config.yaml
experts_per_token: 4
hidden_act: "swiglu"
num_attention_heads: 12
head_dim: 64
norm_eps: 1e-06
qk_norm: false
tie_word_embeddings: false
init_std_up: 0.0189
init_std_down: 0.0
optimizer: "soap_variant"
schedule: "wsd"
decay_fraction: 0.937
decay_shape: "linear"
final_lr_fraction: 0.0
train_tokens: 317000000
Below are experts of layer 7 (counted from 0) of a mixture-of-experts language model. Rows are named router (the router's row for the expert), down (a neuron's output weights, with its number) and show model dimensions 640-767. Each number is 128 + 24 x the weight over its row's rms, rounded and kept within 0 to 255. Numbers have three digits each.
Before each expert's rows: a language model's description of what the expert responds to. This comes from a sample of Wikipedia text that the model never trained on.

# expert 20
Description: Song and work titles. Words and word pieces inside titles of songs, albums and films, often quoted, such as Mad, Love, Your, Dreamed, The Way It Is.
router:141123103080147047125136129142106119108134141156129138147149101161125100115090111149159128164095127162135107106162137136145091153168116150114134136154106094155083114181092138152110172148112099148117099126131116141116176077112123149134130107092125130118100171083154143119115115125148137146120158198088143144121168132151102112134108127133120110141157130170119131183123157136109120124136
down0:145104112111096155149145150090149135132156159124132132104158137085132093142104139140120140146110114158108131176121130118128118108135136130078122120145136065105117094157160145123147108113112137116151122144120113148146168094128097126142142158161119137113095131125130146139158132109094141104117140135130107149098115178171114125118149134107120132109140148089169160100160139104121143128126
down1:113146117103102087119136096111155124167096118149152129127147161144115163133103128113136114163109118120106096144152122175139103120159137146133138090142128120142128119117145124095141120166112139117129131139117121133140136098087093129141148103130124140145153140124134140117172103141135122151116228129143137128147131135103170142115132122144148145138130068169120125114103136142095102098119
down2:109170122131131100101143150138159126151085129122137139093131155116087065135148093133067134142064138143121074108099116142152152104152126161086122109132095083104160153131143106110141144100116125134150104110162105151226153145167094131137118154110101127150159153114122141133151092155118191133115106146126133169134132126121123181135164112131118111154144146123178106136127142101126145113119
down3:113135091168134127102160109133123160098106149083103162175138130099119161127143110113116153098118129112117166161107129122119144138127103162104152129123140154099158091088145105118102141115134165131153103124141079125139159165090141132109135099128092112088126111152139106137118103106145136104133134204106168134138160115146143091106151158114161103149135082124115146137126152114120159119159
down4:158074122088122144113127106103111118096110118084159134145123115110139079062161151113128095141102157151140100102089122116120132119145132142139118135154142114101106114134118120143131069124097142145100078179136099120145148157115114096159118153094154124117095139141093140065118137129118129125121133112182137162144161141117131113136077087131103092164126120113135159092110136132130129122128
down5:113132094119130127129132130097134090121128103084115149164101113135117126092116137093113127139152102126100129117121113140141158118165120124170115155123119126139140131121129127126128110113093119165139088074121157111153128119145108125110145130096108163109109113125127135111128132117111106105115118124157096119144121083096116144077093090133112154087137109119091125121139175066064107099105
down6:150147220121154104161130118156125126138158116097150173150128111121130113105213159126109144097143134130147090077123115150113129124096153151123120175147149126142128103115111113169117123134134148122123119159139119123122141111118098129111135127125156139152176120095143148128119125115126117149133119122117168095128137142108130128132157139089159111109138126125093052155133123132093170131101
down7:142122129103091137157093121132124134150109107119178158111114138159147096102134131130123154133161131112118110139124113112144182138134126116143170132166138076149139185139113118112093124132154122140118155125079107119105132159130112144149130092114132127122118150133114118140132122155137135119124144127169099159120188133110131109117093115113126121114169120088150106131170124118170087115141
down8:129131158111112144135150136153165137140154173145121152138135103116112111124091130118157120109142151099113109116084132106110132145109160108079125102119119136081128122129146152145162110110140148145141134112108167100162135093092115135146124076121129132154108130138143109108168149160133075120161125158154160141164093140121160115135122111146131115096114099167135136120134098110132121089118
down9:108124095154130131166145115103167152146116156151144118139118114097126119115076132144155131133124143118121111140148101100139160152110127154112083103168118149144130101116104098098111119107112125126141133141150112064147131145129145145124170136156101129148090135106130153087149118134106092102087117112151210109165106061134119139142128128147133121111134109118142156120080160160114090142131
down10:162137079202141119102125129155114136163146100129122146125130123092089085114110137160110113088121082127108150164100128131107129146139093162130111168073182111114134121134115158123113121111136128166113125132110111112127122128161134115148134163100175127133069136119136124157171134120127115118122150146119133090134139125130094154141135145142130168104124113082092157108090140172103139129120
down11:100124112153085141079120127127145153097118147120164116140123159115141141090115118101111141183091138126106098140146135114118121146141156168156163095150185110157107145072120152111115110108110116139064093154167157112102149132159138113122138069111129121123083145137128116130133151144147153113093098141118132142134130138094120112132133167122166092114124092098113097134132133107097179087145
down12:105105114116105127132147136145156138106126133147137105106113101126114110119092146147137146137149188153151118136130125111113103117108114095109118154141120108147108133093106135110066143089094095159132129096147124115141126128102161162140162164145160171135158150115125133148109129136131137115152166117111093116125140167136151066151149103117132094129122156140142113143143128152126130128107
down13:117126133164126107133169130081139149140121130105102136113136112137127137070139107141153120134160123142154105148122179146163145139158106105172143113110107164101115134130117101096124145144155143101102126118203116081141119117075119125172103156100097128184135130156104109129155132143149128116131146119151107130158180109072167087123088161153111116136107105153170104184146145124161113128138
down14:113149117136101148116183038098140134146144153119127123157161136105124092129079120112155147146127146121192113113137128120153126099129109112162148140163122113111106124203095109138105127157162112160131112142135132112152160121116125136122143125110143134147129111112113153159079090131155115102137164118109167110115106124127136161104123115118144115149110128130144102132146160128155089139107
down15:128109158083140100102132147134118097151160136106122140120163155107137131146111123118148147128128126119078134117137128144152148102108140092130134154142154135127127141148171139134131145154087118119138116112121132138149116115066115131132150136150146144194125096131157158155130126126096121117144125110105089133167157103117146131114068109117158132151102154130102126112138138152116167116126
down16:129123135108098106130096179099105110146143122163124185109128131107093146121097127097139172154121135103132123126124145105143143099070122159161084120150100128087137088146142105118145114148103111094137101096110090167137132132137151144134143112150147151155113149171108096183090122168119139145137103108145129137078098142084152124139129133113108093137139108124139138100136137131145083127098
down17:106144121104119093154153121109124145116154145123135126138153165115146163087111160146142142193095137095118138137095149118159123134113092119109167153123154138133149135135127121135113177145142144118129141121164140084110160101110112126160155133098140113132100149148149136135126151146137093114169124131174128171158129110157139166144133033130131120114162150086134139109106116156096137154105
down18:136135164109084141146148145069120094140151158132143104103128151110141160095172090142106132142114150108115138107139133130105103138117164112136119123149133126102103118145138132136156114129136092148150128135056097163133123103125100130127149140133113130077136147155092153138161124114115123126122110098139155115157128129113157121105160103109138084151172116119162100158114153173138120113155
down19:139131122107096164111126077122128126143104099136134121120119168059137150118121104089099200112147150121165127147123109105190093129135111103155118139094118155123088123158154165133127125159079133145162146117120123131115137153118145155094133097159089097179156137131127124113102143151118144129139141123128138142153145145092115129108168118133103127145115110131130138099143134142153166112156
down20:115089123097138126127177146154112161145137087099152088106128140151121116106087176135119142142108130116159133130167130122139130093185073117137135146116129104155125144161116155131123133112088099140139131122163091144154130142089128169127104111138132115088122153160116142104108171114125140132148153157123138134167131137145122108150113138103113124134104129131133151138133142134127116145125
down21:121190114151083097107135118102141131156051149143125150101141122138149145119105146086176112134115138135150113128120127127146073123120143094139162094105079141115108132125119143121107125145110157139099100152137086102137100075141130134134131169155198120104140121155122100132100137121175099129117137133132116125123118131172136129118051115148108124151091151142120143151121160069107145128133
down22:103123148109173132147135146116178138132093157157124139121113129099147104131141130162109119137132116141116098144125136099171147145149131119112134098117100135109158157121159131125152106103125126139130110128171121105156152100139149134125114116122119149118135146126130156094166141100054105097108122177105121130176130126086125142104144147165132124111149146185145147116124134143137123094115
down23:173111138090159185137130131144139090153135141192095134096102130087159138166129110134107106148125105092132107178166120136097108184119159150126118140164130088168102122173147128124132143121134143139150120156100111147130098094114161111143121097131120138116113099142136140134129133117145156104134117096137115141141169147137153116131134166165127166127182174126146121131129149115144114107090
down24:157181103149152111099145116158156095145197165120111137111115122144171140112144140157136167106158122142088080139134154109118160145141169149087102156114098187113107150118146118138150135141067113161175144149142082139132103132141128130150188125138142111122093102124117105096092122112118157086147147122145140129116100149117126110122141134114124097124120148149122104156104123123125134143137
down25:095105123100111148104144083120137126110138125137150108135146165143135111107106108145132155117132136144173075128136113131126120140144134159158136160125109119154110107108115119157078100122152122084091142132148139150098130113151115137108141165143143142140145176150073127133138169116160106136138137149166106126126130160105164122150145113114167168169115104109117101117122129076101133162119
down26:097086139139122096155117142151126134093142141144122151128120133132119142116158125130162128093144107152134142175115129155106120137145139142122114135164124137109171115154122160162147134093123146149126160143090123132112107136111121106169130133169168151104102146105128120147113111137141154101120088136139144105126105106169176170170152125114121069131122156158164132112096146108101163085132
down27:120093182147136162095120127162128120112112141105151092155136124109137142141141080138107158113133164113114177150125125128140109135110154146087087143127106110149141122115129109150121143089134145155121164084103112121135127147142166137108106105130131129095167132121114152136177154096127147138133108129145150106128114116111107164118128100167127088131085101087125109147154110124106120139078
down28:090112111123151146082131089153126107124120118144106124129117111136110158154119125126129157166105143144147100159188133140081126146153123112125100156165120133101083134121133142113118193155138148113109113164117104188157153108146111095119111172111158145141116118118103088132175157123079067130104151182158136122120115032091101126136119103147139141142092149185121117101138118106098086148163
down29:116105150133117095112163149126124171155112085113137128152099094181128167137114118139097120087133160096163090168118060123116129114155112113110118163146100130103101137138050129127130122150178120169124167119127138089089094146164144153184125146088070137110142122147119110161147129099167146123154113077082140132073147122103127086193149110161119113134144115122094130144149126119131146114100
down30:121139149100136146125168144172114113136157127157138141096112143085121123150130128147122134092151099136079162135134134122134133122089115139160107084166087120155117112105136124131137127132136128154124112157140134132173131083109092132096137148122132135116131108102117149162147119153136135126141102111146118112164165129134156115151086148123108119154122104180152132114141172122119127148126
down31:106148107117117125114117100131148128177117106118090100116149137126158102128089122127127158122145150094125131157132161136147138097142138158136131123085115097130135131086148153121106124133139182161109121115192131091111137114171085119123090136101131156139157105088139135111133182172104105091150158135189115117147124134159089106158117131187138130104129144136121089130112102122111142088119
down32:129104115157137151153122150116152115133096108134158123141116148092133154184116121114127097116151151148123152110160126125162106141117130086094071117144094173104135089140136151130107100093076113120145130116112096131109088127167158130132089117135141144131140112123106162116114099191154150115134142076146142130172155085097115096076124121119078137143111135118146138140115140136158139082115
down33:145158110110134139152155105076157098167108092090167134122108160136152171121109140112133142119125131121104161100110134107114079136128134116147165109134158178108158134113143121132104117116092169170160113125114142105099088138164134158113097148164136084111158124119121136139137162117146147114110138125116139110084129121138148161141085142149124150117113137157134127112173095156137123104160
down34:146128144124131120199149120161109156098147156121119123140146127107091139126109159163140138134137128104179181129140158120123162144169077141119111127103148112120125155170158142155090124110115123137124120114105148100140093119163108148142112145147098146126119148115102098142127126113131092103116139120080146118170129124128098132132129135106104143138119160105138079118141128108151163126119

# expert 15
Description: Place and taxon pieces. First pieces of proper nouns and rare words, often place names, streets and species names, like St, Co, Tu, Stuyvesant.
router:109092144087167120097102135137101149152119112153172115172120132102137132069163126137132091105102138139142069080141140140196107086159122090088056180133118128119092139123146133157137113135162065148138114152128119119109119144089112116148112118148142127143107114111156145139123132129129075095103097163129150142136149083136150139136139131096117113137137152125108167129121121142131155098089
down0:143096117128136153154127133106086138160094130125141094067090147162154183066155137122106116133125125141169119080135108164113111132109171115078127158147137123138105157120099085167095115162157117107137158094115145131162088168140147118121139097137114171106096112109099166121128144130136116116128124137119150139133135110152166138170094135110126067125121144099129191094149141115116101079105
down1:170159134142138100086121110102111112112127115098126134137070150156101105130149122090110114094145178103139094204122090129091129153123147089172156135134150114139133124124161103090115135146154105141122130127141156129118171096129110128109149128135101118137100137110126070139122104137114145136148154102161133152099094131132108109088116180157097124121083092120110131103161099119112100086130
down2:127134156126130134152146162135086111154130153136095148117098132132110138111105134141108125138109171107144130136116174108130145129123104113122143124119118114123142112095150119139139121099171115126137091153137093134173135134124127117136136132142156171170153118134121123187168140136143068168116130146117118084160103160139131125069095143100111139173114144161109126123085130114132135154147
down3:146166117148162183127143124164110112129151156107126135114148104150145117126093130118139133126156094163116132108135160163130130167119133134125155134129154144072106139104107158137132094135116137110180096112129126130134169147108131105125110114129144119097098144139099130117105121134136091130131159128144144099162140124131140151147104157092118107127129156152119091129148123124126100146172
down4:135135152110113121145149101148135153111134119120139133153116133177146121120138162157158181127120166143100149069138170117150120053145124142118122129125168140132152100111136153139149133125160131149145102098102131114192097145152140155131121166144126118148122116169130132149067136119113132096114094110112101127114112114159127175126160116116136140126104157092110144126122140126143095130116
down5:152165145077135155117171113128123127112104122112184126095136114154113167076146099120147165163094114134116113166129160107118152110111138163165145133128106121102174103084106136138160091090110110140105150101094194159128132122132168126113156091109127108118125152110114146140082127090066150166135110116141143167143127124098122125171182093160151158108114151122111140140101137153112102112121
down6:137129181112143133128095124078117123134144124131162137140134100164132115177145133155117132115157143131113084134146136154137127132150109113097133166083174109170130113163103103142101164123103144143054119063130108138132128142150092157150147160090110182087108141110118145144120126106155202080128111116115080141106105118115156131132113132141104130143129143149116107130128149156131116121121
down7:112157114111160111119086155150141122085116136125102138144124136155107115113103144144103087119123127097160129117138120125093104154127108149113124100168071089112149115132150080144122129136118068134040127182169144086127163115072094120151154105115143123097140075111119113175120104155100142118120094129091147134084100108188147116159143157143158130155165137138100126129167141128136156156124
down8:084141162206147109116139108165145104149114144157124086144143091137104126149139130117119147090106104162104121138117103192117125114138193126140080152112140150166088141130154135124131084126140103102116152125124117123111141165117167115104141141160134111100131118163133121145109091086061115118162121135104125116121112107093110152153124129119193138126126159116112181132128143148124140120137
down9:087122129139161144104104110134134112153129134096090137156087120088136142107144105157104142154103119079157130158157157098058139132088166160120083108148112120113110083123128137143128129087132157136161122087144146116096142089153145141143106101125110134087131097087197137140148160137149127126116107131129137160181107105085081101073148149135152108110120114113111112116119156154149092125115
down10:159110140101162110162146103127137133141078143144141120129111145137099133157141117116091125095091125103142157110132090120142105108132128099106108104131107150156108135126163136108139154099101099157122127142159061117169113117145152118140160194081145156138105134079125118105131129114134125082142082192131131145158065196114121126155107167129170111117138145142156113142097150116129164111108
down11:093118149137143130134114138106141141147122147120072182103108165111171121135196132148100106184146113094174146070103131108143160131129141157099122153089135151125124147127113117119189139145101169134135152108148153114156088116110127092133173194130121103137123154141135155153132111151146126118136147134131118117143145143134109124138124119117120134128134152137138129115137108112068117134118
down12:168149124183122188117146096161146132154189114129107159110123159095112117142100144082115138128139113102112075120099118105103097083075135110115144152133094139121125122146094154115103133107083137139113134087087140121126125101155115131132154140148101131102113138114147158088111130105111092138124150108132171169130146148135128133124113129133165136135136110142126123130149115110097127122139
down13:104152089144142125098129107136105096163138119133107114098127078127150131156119178139146127155120079155127094126102134215117144096149123154154121183099135096132133146102147136161168110133166113124136146159153143151103093171132132117149144132165106139145090132112122136172130112168113117133150122123125140171141120142117100152118111093133123119143108137137151127131100137137122127163106
down14:125115133158112075183150115138126151151126123121119145131135129127097126130163104128123082142149104151145158178148125142141140108129143107142121156142079134120131100159157158130123113100077099133116140108133130117132153145106153163133121160162142110126133134173112148121100144132136148097156121089157097131162133146147120122138129166073117129112076143128106085174089139139168189156126
down15:145095139125132141117113084128103078109172141084109121089130115100119154111100147091144096117153121135110145103104095142112118162165134099124130158125166136117150138122125094144128168111125109105085125138140111141102150078124117113143100092135112104134124081118117136134116090112158122107055130128106092139125118131153141097134103129127147153094160103117149102138121096123155134116101
down16:121107133124160156136121131113118107137124086114127153137129136148077117135115130141126169106118090146173138117092120112121104100115096116084113140131070175111094164138145112183110184083142139144100087126126153143143085112092151130115154155123106131110132120072152124097142129127164102107141124126178124138130118121129102154159101118117094114151126139126145167117130130154183099109108
down17:141141109178116122126128138134114114126099126101152097111122145170153117137124135170137142132165119111152160150180124069139127129115092079101172132102105115119185151128140121097154117135123110121144131173110076105158116125118161125121108169120110152103113117165103103099192150157152125098111115185116165106086144147107123140115158118123136136124145135090153126182157104124133158107132
down18:129090099137098137126081111150131133097151110092082090209137108111085111098154109146129110158151129125112174106114149071159125104166129112094088110131143118146115135132131138121079097095143106132088122114106111118115081151136128137144156148125121116110124129142114128132123179155135100110137111147091145127142114122143132122117111098161126130125102110088117078141112133133127145127138
down19:121105139156167129089176125111116124114100127128134123123184128104159129125120101124130172083149154123170132154137097176129144135116111117113110131150129119097148080116127150134137140144116140115122150146124074117125098122162182133138159101132123164151095116097175140132103119119141176101129101103108151183131093158106134146141113116169094099097154141163144036121083139122117091149144
down20:092106162153218162088107144076137122109139131121135081157160128128152101176122145107126151151199108119149115145139161106134144134145147128144122156133116154136163107151078115118139118092090173148155120119120111143110157113131135135164105095143138139132131121128116131109107133120117195110111146155149138102128099103144087132090146198095129119124113167118128150121122153151154124145154
down21:074154165120130165140107115122107143114111157135134106164116111133120138144118124129085145103110152143145153087154124104100163137147124121167154124128119135128177112120199120116121109130156147153129140126161080091123108109134104109132103123074111180112123119135132115100149126175131120108135123118134087155145112128102125108107100121114158111138127098105145120120101132132120156101153
down22:140127168084156159170119106112131122103148115137104122150125087146107140136133111144119146112150091109121147170145110108162175083149123156161131124135138125108152088155086099179113130129142161150140164132135139121137111107120133152146134121095108145144104130170113135101099116154087126122112129163094098114128125140126119129121171086123144174122088120137117161099080154162165103169137
down23:131141141136111113130113172152131128143113115105109107152114159114119090140122137140158117147140103111141116149098144097158076134092122076122124147163096143134140095125142132114152139120086137110124146154133129100114122105113181141160129156131138124156118133169114109120129139104174077120148159085148105150166176110122110174144098111119185140087126129164133111132151142132130120148124
down24:105134152131114201139111134106128133169120142124111122180139078120094135170144165103152139132115159129152121144116159149100136132175122084108147136100118111131109137118130119113155160123143135086129137144125152122116096117148129127151129113104070147096124087126115126093139127151067119105116112089138094140126135136113150114101144107109179184105124130157133136142102127150137160145125
down25:126126141106143104147148135152157082133125116133111130167077137146095171102117130151112150148132133123140120126115080122148154095149091112092145130146125185149133131136134144149115144072129169105106128136115140094125142122122155099080112153147098110117133107176133121134114135090183111181092149130149119117149132107149135123121116097111116163122105128127118136176095108147114143115121
down26:110183158127111106145136151112114153105163129144128116124145063135114126145126128148126144144108109102107120136128095151145100110082122144157119168131139130117130082137107114130102155118130146141141140114170119140144112107114161129154121119153154146130100130086121111126092119113128127136122098118131106113148138141122130158159115128144119110138120131151139112104147094131135122141148
down27:099171151129108133123128129133126128119123109091118148141098109133142218098115120140121130116130142129153127142148089162106106160144076122167166094151172125116100119087120133128139091126101124152106110135139180100155157167106127118128138138146093094081129136138091121112157132110118169141146126145138140145137103123117167151138114097112109142117125112172126209160116157133090091092145
down28:105130139114104103160129194132166084106073136097140123115146118132138151138148131122107148124145118114143100148139133133123127122051151147127068132171109110103126128150123149159161095119152075135118092107108129069127147110155115132120139108169109122152151107165125107134132095106150101140116137139155097139122141153119147121138093101159151100138136128159122183116158111063124118137165
down29:169124169093132160132136134122129131133150123141058114130080157120135146141120142157146173095184122139124144121163124090150101181130119146131139148158162101151107153144110122131198148148123126148122139120163144128155130127130134103137148115168129122142132113110136128149125149150144110114135135149097163103125097142134131118132157168113119143101089113131122087101131165190165127116127
down30:122111131121120139120122124125129116143130133105118173101134147102151114103144105148104125102114174133154094130076095158119121089119126085129127161114159194141068139140123104141160127130127099133102140151133154155148162132172110139194101109172131143120135112116141141150132124151163172107140076139115102132143129119142128093138158141151109149156150144145094125123147171137168092160154
down31:167109151121097124078092127120144108115131132128132161102133105129169117136146149097106138098118137113115116094132119105180123099137161165155113169136150186130123127125117117134151146128093106139120181130119146136135148174127164125146143121172129152126135095173125138116111120149140144110137127160121144117102138147124134116142140107145138123112155157138144063168129136111187167185115
down32:137139139103114126126123100092134110153099171114122117139112149126177099122126144158138132114133115137149128152153110139108123098083060182145199097117129109180157158135119123123123172114146164164099130112124123128128089114145133137109117138098125151094103110132164120134134152132107157131110158132121149110138099139117150102126149151181134113139117095128144093134123136123091151126104
down33:127161106143081149112127138098131175140149111093107122149123098110124110138191100123173163126154121133104136112131155135147137137114167153135099125105137193121118111147158142165097148103142116119167113122115107181099107150129102098090155100128109167131133070160194101132122168117093137108181126107185134144126114099112137111122119137113126158095128136133123079084153130132127090146125
down34:109142137170141095133157112118140120126099126162145131149112139134145112138170114077116149113124126113181117058139135139088130135141148127135101119141123121083176112099117123146103168104154146149114136111103134154114097144145130118121135127121100133161147122121148115114120102099122139149114123111128128132104144108148143124149185122143131115138096123153117086146066092113088107065108

# expert 47
Description: Ordinal words. Ordinals such as first, second, third, last, mostly in music releases and chart contexts, plus some list and infobox line breaks.
router:151097087089120116132161139151138089166137098117175174136138096168145145172121105155140106127119138157102069078177119131120113134119151124132127144109118130154142142134124089136103144134162094105125123109095118119083117120100150116157098082145138104144072101138108126095108153150124087094111090163163084110084112164096175112106143139123097113135110106115190176148166087104140133122151
down0:103122111161155109157103148107151118167081160121104120126172071127120121115106073131118128144099121169134129161128167153116136149155140092102146078105172105123116148152105128128095122134095123054121098164159162119179158116127122118100162150114103134141131124096077130178136157080116138159122188103169154113128133100065137151104071130110130135112115147100115161106110159095100092112113
down1:097105117109116123100097119145122142169149142152177171175111096136131108167173140117135082158126136178129143121130164150127081135157116140121128138143094124131096100142109135132167119113096122125128146117099109105162115111114167162096103167137110182154122134086105126131129104144147142137161127113151103096136125132083135117108118084166101128130153150131139116131137118146174122149131
down2:094118128133148136125100124110101143163131121163165140111092103118115154124099076118183145140118123116109104111155145128146150124124091139201120118151132125130094114089151171119117151117176183142153122146121067114131099096139114160151123151120155111154105131138100124194130112119162066137096151146095106090150099137116141099138083119169133105110134104088145162093136126136164071136115
down3:139082128115162110102127095090100122135084145136163110150113104159140112141145143131126111105134129136119114131125139105146153134145083144109127097160121092079126133134113124143089161150132148139105121108109142125177143118103134125137152099155147110097110132136107183114126113111138135132095154140117141145124100116160086137120140130124120094200159164126082114141103135116113163151113
down4:124128145124148144115121131104081151121130140148137157108132108160110091122099104143125148110164136114135099109135114133125108141090118129120127181149090127136126114133107139128107109109134133139148121120144186151122174110132135148173097101136139101084136160103145117104092091104137118110125104127136091115139124132137144163115126138141136125177073137117112105107148132105139124185102
down5:135085108109142124120117139139138107118107098101134096129123120125143158152134158162087119140108103180101097116101147150164093131099160153133131130164155131101139132131112109131127169114113127153074110115165104146107124109124077096153123129097121101124095136180121091120089072123121143130165135135169113119145142121153104094090117142143145097148150158136146200145145146160114099120139
down6:101131129155134135107077121088134127131132145109132132111102144147142149132147129118090115142162105176141155157121072109126106123130161134128133107136150134132093090144132129123157107082116109160088135152156142087180116120117107113119126145161145097168126100144084149094115123100163110111082179113110129136127150128157162134130134178116143192126122127117116149107104117128139142121110
down7:115133144132136111111118084137110137151108152112128110092144124098150115131115124115162126113125150150079096110092173141114133171144119146136137125103147137096137127135109175113118130105118193141132164086121134099074122135119131105156110064095165140099133102133160197124114114125131103123130105118161155124124148159116146128129166147140129113116079074099133157128120130122119110120091
down8:126146118112177071134100142126150155165153136113100164157105137157135098120130144121106127168099124153108195174158140129131156132146163134130077152149128117122109183134110122148130110131139153114152125147131131154137146133134123096092124156103082152141125093109164143095084144109112118123121115120144103090099131120123112144096108093114118173140124159109124145136110111119120115115103
down9:122127109109155150157096145125136128146121123106147139156137115124134091152164163143114124095136106144150168138136142141110147116070141121126129123118123143115133102083109098155095146146098146106144115130119116119091122169116121158167117122147113147116147122121131128126095092135156178154130089121169137136089126124097075157083116170071129098131137096110148108129170159149133119129156
down10:143114151143106113136117097152167154140126112103136156110175075142101065132124122094101120109131146114175192125092142126141155138140115129138095128150138173117141136092127151108109104092119078111101119148181136143098108140134146115141105089147097116161142101132102100118135158140133156129161091099127113161157131134106110154173116140157083136138118152143124113140075120117147145157137
down11:081144144109103132096139146115113109127153116177119119150107106184125137162151163177134128138096120136093139104124122146128138111127139104147163110116116129085147089131117134105168158110131099145147069136129139119113146151097191162080141129117161141127126158074131143120125121099145123109115155148133133146119077115122136154129085112148115122133146092122085137120153085130126117145138
down12:136129114126107082148131158174157147075182100158136139087097138134186161122168141126085161113144092142089125132172125104120133121127117143119105172119137094124112133139160170132104101151169106096132110161136090132147110103119104162139085083155151098127160110132143149103149102127102114176096118129141154166137161123089083131142154143161111098111096146146133156127157129146108140141135
down13:116108152158131130150113143100123149129132115138137093153108131147143138135135181101147142105137124088138134117122108130135099075156109117091132146185192121102124047128108156108131097124106085177107148166131115128196127112121154117154127104146100128088150148122110107150126141129124160127140168122124158126140151142160155088139145134099122116143117140132083119157117158141116101149108
down14:118123147120114097146151133087145137139110137120149135115125134116155118094121155133172124128137133129112081113160122116127078100158144142168133091119115117144182162115108137106102110170138126116136092124126118138155129099177128113125172120129125160103100148159132104127139139089131103113097111092108124119120098174125129138148130148166151067118194111122122136156155147119097087137064
down15:155124081171106107130092125111121139129150149119130159167152137108160097155120137112193098112131091097090113109158138121133133095139110113069144134149153085127113068142162123095139117156115120136152168121125131107122132156130129133139133121139137149117125096102160161124145129146107169144152142156116121136124119145112137129176128144140142141130120138153127164134155169175115109114116
down16:159158158172088131101134088143132116122129167162119124119094093134121110117148099102127113141137095106098122169120154097153152105126134175127136134174114081122161132145137089137131104123121129136155171129107158157117143071129075130098150161111080111073100136171118138158145195164131131157125133055129184162160147117097105118135132080132124109117132124102105095122151151140132140122127
down17:114144165144137110124130144137102161142108116086117096100118120118109116079131110130130095119163157133140131096088132083120081137122119135122113137130126115115133127154127124104113159138158139111160142137137153124155124145186131112088111132111132141103128151198139148094166122116123111112051109110108122121134089134138112141089101138113134142042128163102110144144115177132110144135139
down18:130113137129095124146090121100146113127090122160170132147121125157114109120118171095099135089092115135143125109154107126075138132136151104092114110116124118147118124146133133150123104127112148114131102125138126149095129140131149138141142162123144167150128152107139140137085130165134116088133124155151133122135130165135130117166146108084108151135133128118117127110150108111145182118119
down19:154075132110222078117093167128139141115093129118145112129117097144105140151149102143103126142140146120125100114135114154108125135141145114149114179103143117110133123169114084171147145141165131135114153117123122097106137133121104154091142117129120104133143105110110132116165139150136130155156111115077126126100124175136145144137138125118164134110120106110093105121081132138140126161157
down20:114183076164181092136109100121127132139130136109103091150169147099122102144158062101105124122110107127134100076149137147115095138184105136098125127115091115117128150129128141111147109115130131116109106105133132119119104146154118123136131133108100106120121108121133102113130127086089101145163134135121120173107168104136119115130118137144140135144118128138101188148114139136145114111162
down21:090119098119162121122148129119109110089125088114153112140098129184126132133126107143102140147131177124117123129128146140109163101147138164114124138108107156142110097073133146062136107141097147114125114158091129120107126119106107134126137084107130115149120117148093133135145128142103126139119162106144140144167111147101133145121111149186140122094118113145140152134140137091152107119171
down22:123162165160184145103065145146119155165129118135150123118134100111115119146136156139124088109095149115108198160117107132129106171148145107082127164095137128109123117142161144167110151134104136153141124121129150123120135138130118115146106130143122113131133142121088141186092165131109090113102140133127137108112160132118113124133125156140125126140113126135095172118173099129137106110133
down23:118133135136135118137131120157089143127123126132138145167172114126116097181153151122094126163093119108151095128164096152120106129147075118149079137101129114122113117129139127146171155143101117130104171099142132130138155143052141132129130128134182149140143147096174176126136164173123144130137146181126152144093130147127164114120109077102105131160129119123113157139127108110099161131089
down24:138127075137113139174091147130112137168154094086111157124080098118100114126112130155146092114145154091121110140112100121132131164142158143144153113139102120162128175130144078135153109111159132128141128071148138148157101105112138093122126145114139103127150142126096128078148122132150111111120106110151158167106084116149094121102129182108139157151133099141149120091150126168138103155126
down25:101155143109162131089140129111112120146112097158130140107102122159158115143143178141149127159136123178124106092133115121128124101135139113106190135114109124147146177146112127112157148118112172100138115117114099143140136099134117165158097137151146105153106149094121108103178151160122068125139116136110142138150092076111184135138129158181129125112109090089147124108119085117163121145129
down26:176132125115175183103164162148151121121102124136148163096104129166119156110094076115113133083102104087127137104155116149124137137133125123159131145105113153175148151097098137078121112110123092158147130132153123139133136091128127120120153134153151105144115123157118139111195114147119140109169111094130099138143084162137115108160103147189104119097126099121126135085123156152153150185127
down27:097135164137097154147088112120098179084140170120102114142112132123180169150150147138107142115108110125134107121115120137128098141133145151104120154138108124138150155108073142157126124092160098129118137150062170120142112155097146137142093162140173158143130145131141111094142166109141107099089113140121162144134107144113144102175097127143078121092104128120112144116088118098147119099146
down28:124078151078136135104149111163086148159094128156151154115144131106156111129149123149092097123148107134152161149127094145150105136119124058144180124186127086111128147113133136182120082089180110095156118135160143110155113133155143133149144151094188132139159139132150176154119089109127123149083156120095132116120128122053133133146134112101126115136141137171130129162104127103179133142116
down29:140100101120113091144128164116182129098128092128109108136159141136115064142113157087135115126133133116105150120142112138109102140142147110106165088128131093133124146105107149143136112157135161164137118114166150143128120098145129126122122114128112160121163098108139120152114098140102108136105163097093144093123116121130131123143149089116116143121153111104140161074117142175102127135089
down30:160136129137102129129152132127103142166125149140112113129146104157145103084127127144109118119113102113152078119130125106147126150126135116136159152138161127073093162161100115116121137154140167093145152128129133136194181113110142100141144099115149143132053111101147174115135127175109146127121095143115132113141108110089136149122132142112120080104090128146142120097073107106085151112096
down31:105098115111161122083137131194148134150111114155122156118158136102122112165123132144127160186113088109101132086163142125140115127092156154135157128071117123116164129102092158161111125126095134171171101107144136115126129145114114177118131153126116138134129136155095112122129125149136104149124118138122111096109128128142137118121124154108150141080154101125143123124073133107116150132125
down32:099107114134151162093137115164125151125077115119125094103133115124127119128112125189135099067101135136119102139153112165147114122126111144149109164155111147096129127112137155118120100126102124106151126089133133113114200124092135129090159074145121129136107138169141107122133133130131143057111123108127078115150119122144147165109115123109126125110148136140139117136129106103156131134138
down33:144134146147101125174149101086160146102110149120104149137108102129126133147141082148101131163108192095120137157129124109132117149127137147142147113155105109109137123099137101169158109100130176112137123095144160105153081099095134124118106093152125148168124114126130170161097163130129131139140117128126108075119127119126130113154121122172172156103173155140170137119114139118114099117169
down34:123105096182162084127071134097110129122134114145120139171180094137126178152141138088133141127130113075109125144128157164122161121124156092097125156161113097156132101138140100130109115129126130148150126131089106175142135097133155106166125116098113125096160111103134102160160088107154104115153103131142121123101184133075122123119081173119135087143136191149132090121152165097106151130128